config = dict(
    num_hidden_layers=13,
    n_experts=48,
    hidden_act='squared_relu',
    moe_layers=[0, 1, 2, 3, 4, 5, 6, 7, 8, 9, 10, 11, 12],
    router_z_loss=0.001,
    norm='rmsnorm',
    max_grad_norm=2.0,
    batch_tokens=65536,
    train_tokens=362800000,
)
Below are experts of layer 4 (counted from 0) of a mixture-of-experts language model. Rows are named router (the router's row for the expert), up (a neuron's input weights, with its number), down (a neuron's output weights, with its number) and show model dimensions 0-255. Each number is 500 + 40 x the weight over its row's rms, rounded and kept within 0 to 999. Numbers have three digits each.
Before each expert's rows: "comes after" lists some tokens at least twice as common just before its tokens as in all text; "comes before" lists some tokens at least twice as common just after its tokens as in all text. This comes from a sample of Wikipedia text that the model never trained on. Tokens count by the router's weight.

# expert 4
comes after: "\n", " |", " =", " ==", ".", "==="
comes before: "|", "-", "\n", "The", "In", "=="
router:493433440529468438420495566527480508549516495500418517511460456476504492403521473496498498497439523478510494563521494446482453449516533499491512475502482564403478497537526434497410474525512507554543487504506413491440492451493602474544527545449562493473436549491473496441511476542523512417503478487534513517448502486504529544506553421558498526508457496515510449542485486448454523508471447557539558512534463468497458498456478502529616513526544544498435510512503531488532579552467498511583498513524484532446509441441484481474494526500467541515490538547441452481485475579502505514561492527494550480543486408493452517471456503451484541534517553503471462498409519439497474501490545538456578486577484493577464534450570504527526461398475504415537526543565450504539470478499524
up3:528437405568536470555472541488478481538508576493503485512485481497528544488521513501504420494580479519493489456567543481490512490527442477622550543525501464441504465610483491460486553465522531491579443531511534438501506539576519534525484492501493463483482487470472485535549558477437547419545476524510450490511457504501542502526575511551517487507537472579490556503449529480485429471494503532500526532559513553476502481593438430517449513470537564493435492478535479470504458508499544489512509523567534529478497542553471483578487467476399481416501559560519551463528524460537507478530550510458392526536488456534501556549450524422533517461470462504484491541425513490515542489476513485569479487484461473441483490422543514549454487534516475509532550469505600479464437472513550
down3:528413486477547507546461521499473515500511518532539508541367471427533518507506428452487556560456513557516535482479591522553475539527527486484556425534539496506541511453514513489524579484486489551541514488494483468474516472491559438520486548535605481492462448578503535550538543513535503435580416535407495464527518524502500542538481496519473522552484559521533475497520482539590419489444544581526446554545506468449529500504505465441453489506527509489504498488568543478529453555474487460512517484496460487478515524441507415542494492485501488514532550471510548461476481452463454451494475523514504508533503589554530500530446445539458456471491546398488565494524519572435463447497458481481459535462471521539554575473496567489487563532496578503495490508467520494440538435566487
up4:515455487516485521498496417491518467537494476519580491494497476502517543426512522542511462537486514471449477520553581508481519494561495518441427521501499463514480579426517501506510506454467585506498468488589472545542492513498482514578454509524434527554514480474549501521508534526471506492552478464472544497535503465566515487559515440530512465449552503447464414516469481511459574521478478572607533547521508546571514456529526520466586512522516502564442538430468528559517534565522561442453546531542529509471466498510532481506572416446485468548520550473484495520555469557506466588469546507504479528487479549483553479535490467528555499546533539535485529506463502597558570443546504486501522550568527482522471536409468497507400532544560514509443456519508492475591437455452500
down4:528409548436491464523571549482505448456486478458467560518439551459486482480503478548529515531381638484469455517476522527494510484485524503452482502511529457508493501538466481549507487557434478526520556508548489536527506464507465508512550509543503552533493525599514477560510461512589436433492501518508427467478464479542565479537454482432518541497448478533491568440540514550495564472449499511474454503526481459516538550562504519480568444510565536512533549470428478551478414502517502521520458483499520489441520451519477493459523525519593474568548448491453464579505536515496471479493560526489486486563447472473523475514528520553485468565489522468486539471497543470400591432495443453517474442531484552493532547492567550518551501512446507475601482484453483496476508472509557

# expert 45
comes after: " the", " a", " The", "'s", " American", " an"
comes before: " of", " and", ".", ",", " in", "s."
router:470502505556471440473535559532495495536477483564476583537483576456481471528461476509481486610547543481453492531498451449490470438502486486468514450521470558542514500508402472588479490554557612589531514516564477544514497503496522459460554548457536491476494539505467467548512540555459563484468511477514497524467493482465468484513491458498532562461539492523516526482543434483485479460521500539488496497485534465459494429473586501536530489557512558470405490508520516544544574539489480512518472524566419491475511449481480429538485533568457532511532500499423510500542548502526534500519511533490552421546496507505561629488442437539483482523540558526551481463557479491566517572475591593511526460573476532529459576460497515538513445498457498508482516481513448499498497482430477
up3:528553465519541494519450490473559481555451471509538485498444443473433428523548485463512457591481445486469533467551421545459561530480409467495564430496499455535505399436579475528523513478525501465501587566541465520541517466494480474469465495459561528446459486512527586514506448528477435507460493476434504462507558540499466513443478435439425478533466495496540386419485527514463506518525519557513509542458498498493480502522518528449576570470481487528471526455475508537496520442481519481510460579483453592524518529469520516540505458485493431584512509470514492442483567447508471461535548463484455501490569542479516516447475526497481490445528443496470480497539489454481514493488469460500517496459423391432504503443526483491491554526507462468435476489507474512584459541545523
down3:460480423486459466489478440485564498467537461483508536498507477505497478553494570534482468522477493495501476584470499463508487562470463507441505568509492491576509474504500522468463487415496551457521498541561451536443515450470459455491421471470555455544503462420545482432425484505451457520468500511438510564522534552508406489455588407536461456535489500496539485439473505590482565484522520538485458526530551441474487476489558489524517452469480502536488541529488475497526513376531439447519507459474474509505513498505545450568513514473535463552517466524512501477524514505500535498522507480466499538554391581499461549517559451490485547437459513481441543509427491507412530504532466489546473503551411455482495522479576530536518571548571430443467473531487524497529480563424480
up4:451495570504396438479433468497521563539485460587591514480418457514460471484525519467494409494497467514485506502439479549463481534477499510426495519556464495599493556552558501538592519506507513547472509461510435497483545527495505488519558509485470478518498435518498502542532450573472503557571499447510516581511582515572503555455530550559486516500526551492447523461466505465557507477496484497513492483499487482530520533519417538545467587535460543506489575465491519549544511498467504440504499504565476495447442522520513503523518524508465464497505528536521496476472513493463483557531524520459531460500426496441481477511439551424492465598442462532488494466525567527526439475400460437494482526535461484530460496397531482474501431541456515517503462500473545423417521491485569
down4:448495466495530436522521526463534506491523486513502570524498524524493515548510503561474511497449472477435451477476483515441474470573589449463415518488441498426487502504508449469520453495460496583552461488491493461487442561528464526520486549418463457534497528480472491505459390497576497567477446486531438473544487455493444476495535545471434517410548545479501542477518503523535487470429577537531496517432374499528480458528466498506457512540456441500475467522519548492543542495552457492530508467527531599464449442525511500450447485500519487494494502511565484498497531497507587605511457505540483570495518513485499507545539577510472501496517469504494507500518502463540494516617436489551472465473428496527539504549491494474490585484575440490431565491561549456450542470480439

# expert 14
comes after: " |", "|", " on", " No.", " /", " –"
comes before: " |", " km", "8", "4", "6", "5"
router:516527449521543465483489507534482461509508521538471471560479489496510438527478448530563469529435479479478535593550485541554439537500494459485494400564530535472381487533441523528505505540540556518568409471502485591494435455569516495521552516469570479526500496531447513538534486570510437449465497427511501533433453479485531502524548457489536530450537512517612465568513472472470484453475516558512496416487447450469466442405496514516529528485541504489510452498481470455545502520478535547557530423522449475468455451519454453493457501452476546575532542523450507503454502505487502517493597523495522492488426467407510516450476456463511508552506503501520447602535526522494457549501568532465525449572533468475523527474473506559553485459523482435474496459493469502529482489464538
up4:521473554504531450524526500510586480443472439473460462430475453531465579489496453600482438528471431517494502549479517466514560529515518485473500430503457444526514514479510499573520487466490533487445471536495465511471605563505477531496531511519545463514540544481502564480524506454575535543497500574502484528502506549465405560506570447467572462436496517506518506515549503392500428504499492522446476516481455521515536481430464455516443492519507483502438530563468476543463501503452524506499505469429482469578470549520494440498487523460501534478469582496392472452464504518483490482489448440582500474485385466461475505451545544475453536544503425494485499513494555548533532554554506536493535524435555464537506508462462502478509498494430487499602489487521541487434419561519471
down4:486497473504419500462508466498460505552585408511588497487565560401484549488509557539507471484440526563480506428523541530529560484505572477476520510563454482568489544448470481392578516455553498493497518469487496515490451543548494572532443472513441500513443505531534520537459486474521478535483521571572545409498496502512491503458432540555558488508450527451485494449511481470495490519536552410467506474504501495452565532539509478430498482574491530452445390426519492466504470574495504471521479533472531561488500514554495524496454504491506516504459603472585471514587535514490455497483469466494454476559434412462531511504484525436487490458494528495500526517498555489495453464506525521455536502506528475503478446497573487529442486549507480481471430479456427489465458475537448
up5:439467482523528548548522511474518503472511530510479532470486479524600525558421446524542523528493522524464582535514569513528481519468539506548458493527533426478506466544457574572442571491540504489502501493478465534502473561496525513505478472562534539533558478472524464564469553516436491500556479509470503511548555567467560497496513501579399496427527537452470491413520502452501497505501549461449501425524470500510539506495554439517443556547506489445470569505528555518456479580552578505533450536517568523424450516424409449522432476528474547469491510498509436491467470470500542443572567561512532439525470471473482576505505511567511485462455493514568491482544508466510493499478504461449430543464461526448494445548485474509519528475520492500546575426524527434481482453480545
down5:481553581454505495549522572451502473471548479464519518492495464460492533509524541488536536472520530516593426500555525552515438498524495508473495445389502457460490491449517501470491507460508473529470500480451525525559429442468471517554513512453457443494506403434459455418469505483542490501535481602447536529479519524474474559529552521483554521477500564564489482519471485520458547520507479490565461512438556518502501533433453445488541455440515496445516543550503510486456496573522493481533546480468516510493470504526465463496530490555505548495487493429505505475506500494556392403440548473525480523591437496489440402423466451513489466380484474505461435545514497503430491482517536518440415507510533518430535505495451476520503535543475449481520504555532510592484526538474497

# expert 34
comes after: " |", "\n ", "|", " where", ".", " 0;"
comes before: " |", " was", " 0;", " had", " first", " also"
router:470511485553472496491527504581426441508532458523504499530506575467559424469466478527520497558440510445452556520544499471493528451576569459556522443446527471407498514484420454516468440562469494521462489488510463522437446431505501567442472506517551448505543550458498504479503514482542555540509517509512554487406497462475462514434513462557477516542541467511515457517475456495472436475529506565553538478558460478488479483446438530530607571566496524437474465520477472479533561519413553523545442408543490477503472452524449478534481535501526567543499582492461500455432534496537455517537545569520482492532517479448511489451486490493440475514530527521506472574478461490537529454499517504458533434566451508502445491467540563561454450476464492466504561466447474523502472516483551
up7:476480464486469509519576409452496528471550549480521528456508553552494452435437493507482419491532517535562510463453438492493502450461581548480510520456483468510471421528557515493562458515476477424477510504534485586460446502528483539495469536552511441528521485552473545398541472488462549509551519418582502549495484547457473548509467507480475525485446557484524493549488498442542544498518558425493468500513504536459471491416471544457472469542522450520487546543492499468501471514501512466571416545519574487485497434582507443482483566442485589480562518453487496483539558504412508501478458497485490563485473486493506504413538532583466517533465454432457428516542474436488516465443507457524451418504467515476470488445495440482510539527503541525547526485487517426463525527454509
down7:457563502504451554443482418552474496528434508453478484494582496490507514518512492551561484492466490496467515502514476504473485504470525450526510461437507559513557525548556510477489423481498488486486536532432524484462553580505435462387471508480527447572456523514458432526476537457462482540570557487431497531522470475557462491534492498599536503518502503485473510570551505530497550573546467457534467564510500550506548492471482475495458488437500504495540409485467471464600548508489508510509569452452553479505499504588503503474553549464585484526556497503430472539511459540540506467501445410574448530448512510503491538499486552502495582520509467453468515493389391487436505499541430483554468488535499472562500513537499502488582567489491530469521521498471461552506499536465453
up8:481516452527517472474478501512505485480481451523468488484485509558484476540537466476500498554497507525425482488541480483517467421485503462414431550557521520537491481469442523523524487543387487479519514499555466467464437501496477451427558560565445475489482494502544522492516462479481438500530503537583448492528476536498537540482473451514495451494451527442478498483468445523495482601448494477421513529495565490565431435521533470542555518467467557548454515480487520518464461491483522444541481527461455509448511555451411494522407582496585494549482489447504505488505481488500562631470443506514488406501494492497556504467474514510421447533541531521455475565513527497501477512571630475512588565487514469556508520447521476478475458460464522484530527512470430447489454462494433
down8:464530485499491563506517487547546452457498549477550464536532411544489472410443507483437499529504507514521467479501447500484489492560505496458578493480455441489481501518511525507468537530559537526525534546532508519597511506480476508535531613475491486469504539455429495529555497455590538465471550515587521532478516522492553458503483484529562399489509553524497519444463524492475439510575547510510492444536474517462541536464508458439515510560426464452499514470523541481546525478519516574570510557460515525496501470450431542438484520467535543548463485548546481481516457518566429448506540478578525468526520492447559529454533515567404474544486452517502535496461450408441504523524524475632436440544481494507525493516515535453488492475461545574489496494547459549540556538521491

# expert 44
comes after: " to", " and", " he", " was", " also", " which"
comes before: " the", " to", " a", " by", " in", " for"
router:462542456548551435454568522469455481488492489599547558535473500476464462477519412482569481502435544433457545510490503485549509435585535503458481450477572531443514458505549491540514566534549523499485442510501436500449443505489492496479530480405557488463508577461547550470539484544502482493462465479474490439516529490539500500492545542487500617499530469496484486427491471513453466474456527549577563514524510558508498420477510515435587509561577538480528562497476451457534483516436559557558478541474467487466486500509501505521443560547457467575570498479458444448472468547578486483546519501548528454519484474411536513462500448482439472517503510514520490494432475519557429504504525531489530483506480479499454517514573482526495499499433451491464524517508407547466487503440480
up2:501479475482438518519406536517486451516465483444495432597541462503484478532508472504548488487530518484472568508498511599480464490464506541547474575450536447478550542474486437467542535520575530557525487513499476525534455477506470479425467470493507500459485427492532528469567536452525539541455529539520502566531450528496499500525503466472515487508528564490542536543522425523478527519532543515466504587544489489432482471468533520473446448573399514563465480573497505584475423480444507519505516485479555464456459448532463522512523547496506513478530469510478481478557487490589483522547499473436523462516452425499470442517571514472415483518522463500529498484526570548510468575530431432499504572516450458446520508403609398493527452432502516480520453499486501537475497479549501
down2:488469510455485514523487466529423489487441522431511456414526490496513513517462542417428515450502519533500551498465445481522541402470468564529545529488522423553573452507524430489480523450457483519564530509458525417486448550531542460443479540477460495500504430553492541550548474521495446512546553540511509456552505452473519414533513494443453474492491450465566456454514430470541524567543556507447559408557482543525461467538472518490463546514525529455448421459483513468519507424544550476537512519540486510558594553474512515525498480529550458531485506445522548494459465547516511524515495451548495573511508451602496414526520528495473500444494509539483463488435528519502608466524483506495512516553450516546475439428488499521494515477531441509457488513508513450480516442455544
up3:537466555454554482474590505517517373527435540521502481458491443609408496485549499511587458500513538522436551475479471470486440489493495428521484527508507487443482467505541472461503592439451505430459521511552518546552513494457517514480504477499512521488455493506558551511535524501501500550551546527470540522435549527465551486493483491457546525473573456470462498477541479493491475512469488546556423503563458541445499476527511528533526537519546542588489504463407473474568511488482508485511489549454553516418499499450481437481511533517519428550473495488457499474488463512494490477530488480565457446524460566519480539505464473492527557475485431519542427477477575526490576510513498442551558449456462471520460534558545488438493597532407498513529514582505515486528439523567489
down3:486512522523479464426500520502465494436486576533540577471553554491532514517513508541478415449492510513529491485534525539595463520474566595492461517529545525533505530511487493502514583568423542433474495494484469516499502520532460506501452512432488493460498470528442414522501499528487488506520475492550495522511453598555534423527495446490384511452558533451485433558497534492604525461445493497468479458528501496529508450543480484511487509487482437463552470465448511467459469500503532492473537546512507493496528478513487575523512499514416520431458548492546582479506563608490461500522479478527477447609469562554501495477434387496437464491501563468466479526459511460551493514453594535476460564459528447488514505494484525485496454514543449487490569542533449490469458530505492

# expert 29
comes after: " ", " —", "\"", " 0", ")", " as"
comes before: " ", "\n", " —", " 0", " 1", " 2"
router:472558468514467439450496520565477462511495475542504593576540491488505440529479473480547459531513507514474551553494542430469471480528508451459438516487501535463455422523389458538491511558499516535540454467530460542469453457517510475484487537471541471411511555448440566517574531542496534528488517459510503492495450459506490526446533470503539549475574505509505406499466468481481464458494501570508551471557482477452475462490490503517549516504542487477473483516455526533600527492475509514503431470518492522487456445484478469583484548482431554555583528610465450529574498554584533519559541562502550471534469423493540537428493488496474497523525559506518466500445503540568480502490533533539562470492467476563480509451562540564530476473481479410508465470479473506442440433472532
up4:578424564551597531491501500525502539503530549532524515579477511504527499609429571505467455510494527502536420539502472532488454526426443484512438510498472484532518433516506468578517528556539486532515434478493566531475522524442548538502460530524535444475558493516469559460539528496565524509513547495505486510564481481517433507488486467496575492458534519476486508495545504468413522535532448540495501498476464558487577509560525452546499459497477572506559489529512469522491504511558534506454490556497563558537458552480492521559384501491481442530564503592524545476452451525483518463531477499550507438533494462552464561536545442496485486549520470482481414524542459497530449548442548470537395502493540494477439472484526505538497474516531503455560468500487507575595537467549510
down4:504452451443494511500475517479518531491444535491451487428541569563498462483518465554503504438489456512480534523502541529468546484506483509498532541560486396562527526524545492500513469572543417467468520495488467432470573524486460502458379490493495501505482563451435485472510523529451522549468435593564511477545533513477492446517484472510462537427457489523459493416455530468515478490487447532435461427486528551515504459516548524491499466508533522486487554543506474507464478514473528518440594410397493533505531509511549489572578497444460481444475500421478509507465447508466481486414431545512523508504520510505455446520498461460439504494546541560461542530551536536539550464505493550479501512451596475561523541516521522433471487558489482491507454413534546451502450516584515
up5:560487487408573551447491489451440505510429532470465501571418461463480537503521510563510511464474478523540517474523410466444517508474528516456473562525524547604465448518529511564443449458502503517562466540506431485493491504502522516510489483550443397503472532577494482527572454506501507519483454506483470490446470451471519521527468509450620521461505514528524523519539547444555520477429509578502517441534486456559562560531431517467445475476452478495423480542513531532505440522477583540499466558470511560453513505493561515491451541553525491471529445486512488500450484493451513477515506534482510477534522521530479549510534524429503479494443510529474528475563446516550563505555481488506495494548444440542459488533606470478440491529473545502557472487433570410543492488442503
down5:420583540574473542462541496538480533479520496542543521563575455527581493487520485495511431467475525494469513485481482482558528412511540472514481505512496456509488488571533472399503556437501548504487506480530501513551522501510570452468511454511445497490612467491462534464473476542490424487542565589431485481569499534526543553463475428497489507450470457519496473415470533508559515475422414537473407440467512480494463583503475458550529510556454511445575577528529530484497467558512504505525453507546439529482540486496484508546517504539468492479456499494531549465500457463458560491548392553576500519504496542428533504520475482424485448493556522561435515508444516456519473466489490524478495531516464458511552500510497567546533454550513518531532476500494464506558451471475452

# expert 36
comes after: " the", " The", " a", " United", " National", "The"
comes before: " of", " in", " and", " for", " was", "."
router:531525444517501468487551508524402497494411446499551474507520562512575442530456474500540451562522516524501425504523455369475449507481538469529478500530463507543485495598430435528487418530507587526570494533520507523494492468543538500483505493475550481485508571436414521515531461528552538509460508454551499539459480491413466502480544473507523512551484472476535511540465489422501479444496428558524519461544513443476445471490479535491499520542527506465403500517463514517522561500447507588507509489534479469487523440515455494474490472508448531511547508529516511480513471543473597534560535514543508473459477494545646479443431485482486463567479562513509435503516428524564499558383532563495515518545458507529490544464523497505552501466506493468465523488516474475552496473509485
up3:563504503472518490525540481501461548496439458517514512483451568536492493557506472492482509425548547486500557513488544451531542503430484499420499445484464517523560500497471490567452511548494503492516504522469461430501467472455498503514431579586560438465507557509509534545559440494539571462465596533498498463502563449453550489435512522505422485520517518575486450485513477385485469514493501547517469578568460496564533509483469525481500474503467457503466618481528513532502486496490517449507473557491513433471454472529431493482496577460519447506544469529493516487506502544499491533522485433602528505472511563513527459511482474469544514527501535536575510510479456546460518544528525493494466435440518457550408418497547507519540485565396509595480486494563423515498501424488493
down3:456456541525525479493512526624372513462531493493563472536481444574533439489522587513434465516486568495553466460506448448536554469512520577492459496463517510496512523490528498545467464539460513506441498528424462481479515520507387461505524470502490477544485417504514478510491497464539422473525466533415477531464492549504515516519567509509505525518474598514485399557475512543476436480562486505473466528462526499503540469483489424492470597449515545453494549540459491527462462470532430518454498513452546524473511563453511498502519494495491564451506468485517503490510533530468529492426528550471486528553489463511471443494463490513531451595525447558529518423528511502454514435550522550591430438585474492520560477517492440526502537480452583514499535504498460488523451504487493
up4:501529590519498455552483542513515532589527473556485519544462505510493466494505528522426546532430417423522494543515581467475397540535525547413474566454518429523497492528408516525517405468505502526495494544478469526489515496478496466467499512470478497491513451506434522488544452532500544434572515531520491467421497458540533476503422487535487483483474472419518490509487422462497577503457472542475468541505547460487496579438470461490514511551531496515539466447449493544474475483479493502450460534431553501525515423554574530542534514489543548574411527476454530488541486562514577470572432486500496485499512512530465541452525566476475501504470529426433505568500480458503466453483528489491485554508530442446442484525523527463461534521511612520524476427495464524510510510555535
down4:435537558463529522424506466456436461514511512499499472463489480504517586489478507430503510466516501509518537490493476447450484518508414525588576477541503520520499472502477418552552505416457482544515543543544471510459420456457591520438543434506524586507485526501569580398513489481418514527452467552494504485508493536515582481500533534551534532460478489585617483493514500473489520489518563480536526499470460458555462521414465521503506548521488433445508422517492525473455541477529501508440457510520532577506455496464513501482509504498475473491506512475452487477473455576453503510538565557498504570493494566488453521472479461543534520528581551490532485398516506524563448485489497561417521516486455480532470442476485493508536454522540524540508478525491530473486573554565442

# expert 37
comes after: " |", "|", " used", " moved", " him", " returned"
comes before: " |", " the", " be", " a", " his", " make"
router:512526492467530495482473523508563472447540492512485482534434509483504472510481486537494466494513525533493455515600443476526456424475517520494498415479461498378447495519464433542424480526468545469475461487520475545495482423495524465534569528472557527421533589532446596519527580544481490556488505466500516403412473525447534492507563432548481519502512475528491442535550480437421469487515451586480506473547549478483482488488482519477575513463498504465489446536478411527564560496476517560512511483483479544508526474538495514538463510540439503592532496578478485534506568536517552505507522558503558458486489464403494522457453427469578501512496527471475429479442469531434464498517488521422542454506530536463469500449558549487487505461467454464504509451467536461488469445510489
up9:512502482497535501494444470533560502527544515469442527550478461511497424531457471547434419559471438463468512469497527545505436464507510529515538508521503532441520439446563471558450538553572472430455508501505469469508458488510493588540510561496532475525542454532543542535476485533555538438578555501447487482510494544560542542526477489470452534476537464467521395504495465497516439466547559488539561492654461519519555511489553529504523478548368451427508478464535495490467589520544502444498560489541483474523506508541529467501514501489468511537490493459501503536488456438456455538545519539522484591550502584550483543518463497492537467480449556479522535509524505472527466403561553544456494488518509525470524470473452512511530467491446508615471495511516480535491478543468500
down9:501460496483524524491484478541479452454524575450566484511544546429514487517506562567519567517517501506464490548558532416458523459525510553458454464510498487492505471507475473534439464587556454431519488445462532541488454566558436431508507470514458506555492548523582518520536510579439518443486472498462551418568513399525491561551482535505534462541470485561449532528554500495496504479468530499490422486465460435514518486475501461550531516432428529554484510452529477474494548458468546502526453535549503507525434505522522473518497427498535429563452478513556508513488527474506479495380570508506497436473445534556497480530495571533466573513508473405553478472451565538481565540483555483480511476502513522494495484517544502526526424449520538429437459509475533510570535492470515
up10:539512513449478484550495499470478511498494577450498456534477492492498482477515519498486442491451552501508488471480504509420555538523594480467515555519531538513517484443549434555450464427594567469541521500459507472447465532471533476526515504452517506534519474536506640551555532565459494505492505514495489432555473499523500486604472481526488551548465529512524482427520461474474528506539432593500492499452514531487469444526502487528457463445527465498500508521466536492454522501505496475546483547501508475528509467441532516541598495537435414578497441462473483574457478496543455590500568498444546516571455548544526505513465468465477466462550486531467505530529497486516393526444493532482430552459460473527549521484513468520447441520473551491396562602526510466528478442455493
down10:527436494489471475514488498463502480538457453535533510535515567437499518438426530531462557512548496469500459501517513495563515564538487565512440499445460586571484479469514578448480506549477426498569541536434513486526555474499394494517501526508517482526558523461438474424530529562520449505539445487516426547518497480487558520549472484432534547499477527525591553511414474507502500515518466498464532528501550495540475507490510496540477430518521529504468511478501461551490545515583517524528509479542552489392514493533573575455563519495529431505531521552479504526540466484540516416464501570512525511530469439558550470465520458529494448425442531422505482421533520516552517427551540498549500473548556523502468496515563491446489531492513518532494491449508450450509431535398536

# expert 28
comes after: " |", ".", ")", " =", " ==", "s."
comes before: "-", "|", "\n", " -", "The", "In"
router:501520469544525457522517561563437482528476428516514559537420544493515466486474442536524465541467565498436462634482495464532468445537585468423462470485481547395457453558487483500389429480506509497536419511522511555463460421513557459500540534523555492420440516457422533492517508490449530486507505496456521541467481482463507535479499464524471541453524522470495471469502508497461497454508521527495605495539555461455436489479502560520521521502580489468444500534536523466524570462506481525501466483542452507514473496500414485530475547490432554556548525522449481472543558542508504501547522546456522454509471462513498532459497519512507489552509510506473444531502496512461434467473532511506616474628511512543493493490540537534442454415460495473465535525540496509463469469495497
up3:433515486496529479425481465566514453475520525467495555509494496531577475530485506511596478508473477511445499493506544563468469556458554527421506511480519496459574530498409472463575500531439494430458510454514506533500524470501518514441526525508565478449473523399492538409488539565513592542603493447517487482581447477485500448582506527514530446484534527486499453478460535546504503484511506447465487539455425536513403614490544504474551527530442561549520490487521502505476514464504475456470485504492515463493487504471465582497507527520532501444549471499473596496474520445537541477558479482530508491486529503503509447437575485455457493481491485480479454564503527547478470462579507487517432441519517590545536528552449549540488512448476518570536572463505462513451532492538558
down3:488430575500503551489489505476465548515423570454471512518481494438468512446502477453504409511501565450431445495487522457562468526518422518457502492534455484466432476551527481532507423439566490600518555574483486477448436523529454617537484497526516454501492475509477472472523436516518501516407586513518524546413505544534514521510521521516435458457509539464506534491513556480455491543561472528475474483481544535442518448455564504475474515482499502521467540546471533538531562398461516491497509525580506527579552487531526519498435482478445430477452543482515406518552521505488484527488559509483514447509475480556488501532467491590568554583535513475519537436476541499472435539484473553488555532505491460523445482495478519453505562478472465453502518523511453512555515455459510
up4:543569461503527488481571513484495545515498463493585440510497457514456477465494495528449476530415518485436570460522526475502485451413536427461527372466524531473481527460461501491457490563572538523468528495469448518544459454552546466518446526419544440477524437503527491517516483478491524517566503478504526440461536419469473645506531517513435492454527503507518532489508488514530537505460449486480566527514479528479512444486503487404516524518459494498517490577521511471445513556515545573538482494459466513457498438556514520503466465520499585433506487476450465477532449482524477612476551537417518519562473485430507464498508512499495465487548522547431494578478464514408461416520462557527545547504540468517473473472470427493503502472552476552464556483486534457492510476516484
down4:551481555488476427507496490498496579463446507467494503480554497481485557415461491527582469542515533466483452563593404489480565423460464557520524489510514490494521503514527516423513512431550544450552507576558497516483497487479513545497535489499450553549559516488491461524544567485495526518538501470464468557547427436544512585489492444551495562465542578504459520532457514442471574528589516478525536498444523524518412511575519500511523420545536505469480537484483572540500522483467533477521502481427486498478528539556531460431441505541443425474537507487506514509520486517448498496558496501481579525462467554482488434439502579550539520542438481522484466436510433466540515506478525568511492469545523552590531510462528510499532498509493506485562454559524453559509461506523551

# expert 20
comes after: " ", " 0", " 1", " —", " 2", " 3"
comes before: " ", "\n", " 0", " 1", " —", " 2"
router:502512508589484503433489572523458511506468485550521511588458506493567454574505473509516454521452505471451557585498475430446484412473523488469405521519573508445540407521435473570489549540513518541527452492495475579488464487531494434470548554522524448414549541426464551573555513543483548533456448482505537490466415450483489485475539499567553532447520450478489472549446561505489491475483471551542529474493457474482473480490498549486539516564512502507475494530491506515570552469449483517547465478503472491463504510440480496530444523489476532581601549571488475498504530495588541508507491600563542441531457438486499523436453499499534533573501527515512509528480465519541440463485572564503540509510498490497503548516544525562487487510511475437513536487490482547494455480450530
up4:462490537531527501462499475448471572541556468534438503480503430453479477535509534542580445515513525601430505465553489458503496479449505504521434582468550539535517508436478521565527573492540487499508496481504501508510518485517502490493563504523506513515508533373509467554508509494511472475500494504509516545442446476524407456519441538502492540443463502538454537499533516487488481425468488492569522496510548493451546553464430518533545546451543536572548485473531412511441479534525540493566518549530439505559509532528496510454508499477457457489525515567503447562527437467482451565505498508436491579483535492476482490420494532519506501490544486473483597499491462475423510512545495546523592483514475514484560538439490452450458497468560508578488578507622564444542510578499529
down4:439474536556492561439479510486523533484557509440502536505493516489489483508489454474518447470466465477493449489424483531458531526481511501594536480552426491462482566467413481461544511438488565551557488481503479459554569578507517527518588576462516484530530518552528509482464589537481475533545517496432488491505455593459453562492555489562470453526461427391498481537525539523492526506420535475468483513520502522541468520525514548465515457465571491451379497499510507506545494455519418501532486454498457595515449508494489542508479443561515456477489535536580618603529572512415506511510539472517490480497518459496528535463486545487447458514481461459472440471487523495503484489477507520542488523498518514511528510566537524548501472576528573493507531529448515502478462493453458
up5:461499519483493536477450496517462450525512497514501518518424505527517501454448473507500487502460531438565543493580543462481538420496597520487491443449474505464507539444574495496521459522521517445440500444472481528541453425506447462467562548415533410520474500471432500486576485541440596462537521471523464577481547475534473471521570455431516510530470467516479518496473465478520426528462430614534440478551488475426505529557559480507497517460540509505531545495451541467526565500426454574537511498515515510496463452490494485515479497567475538570490525529488491437451478465479563480533431500453506551548505466474564515506449481426470485506582527527492530536500522491513451546501495516445518489467496568502486470473612589578510483467553518508477555507534483529529468437494516
down5:519461551539459503545497547460511475444536504443463481506497551543434468486503474535524476608464457551505538509495444466588466444455549450508497530452550491516487496479488409543581458555564431446555477508515520487477492541516492503496478516472573505488483519495497564407481540512418472476470523502556510477399555477455467483525483538537526539496495453462529523538514448508474524536391483424423458557495542571523494443452466535466543492459493506508489518536501582496517496477511500450460477472550509525462498495472501552467501480469550524544509559536459466508545506527461528562537468511407511539468543509526516432490503442485476519468482435448489439560404479457536432502472507470619520525459540517516441563527559462483472550441482538531521488466494497470535522496444425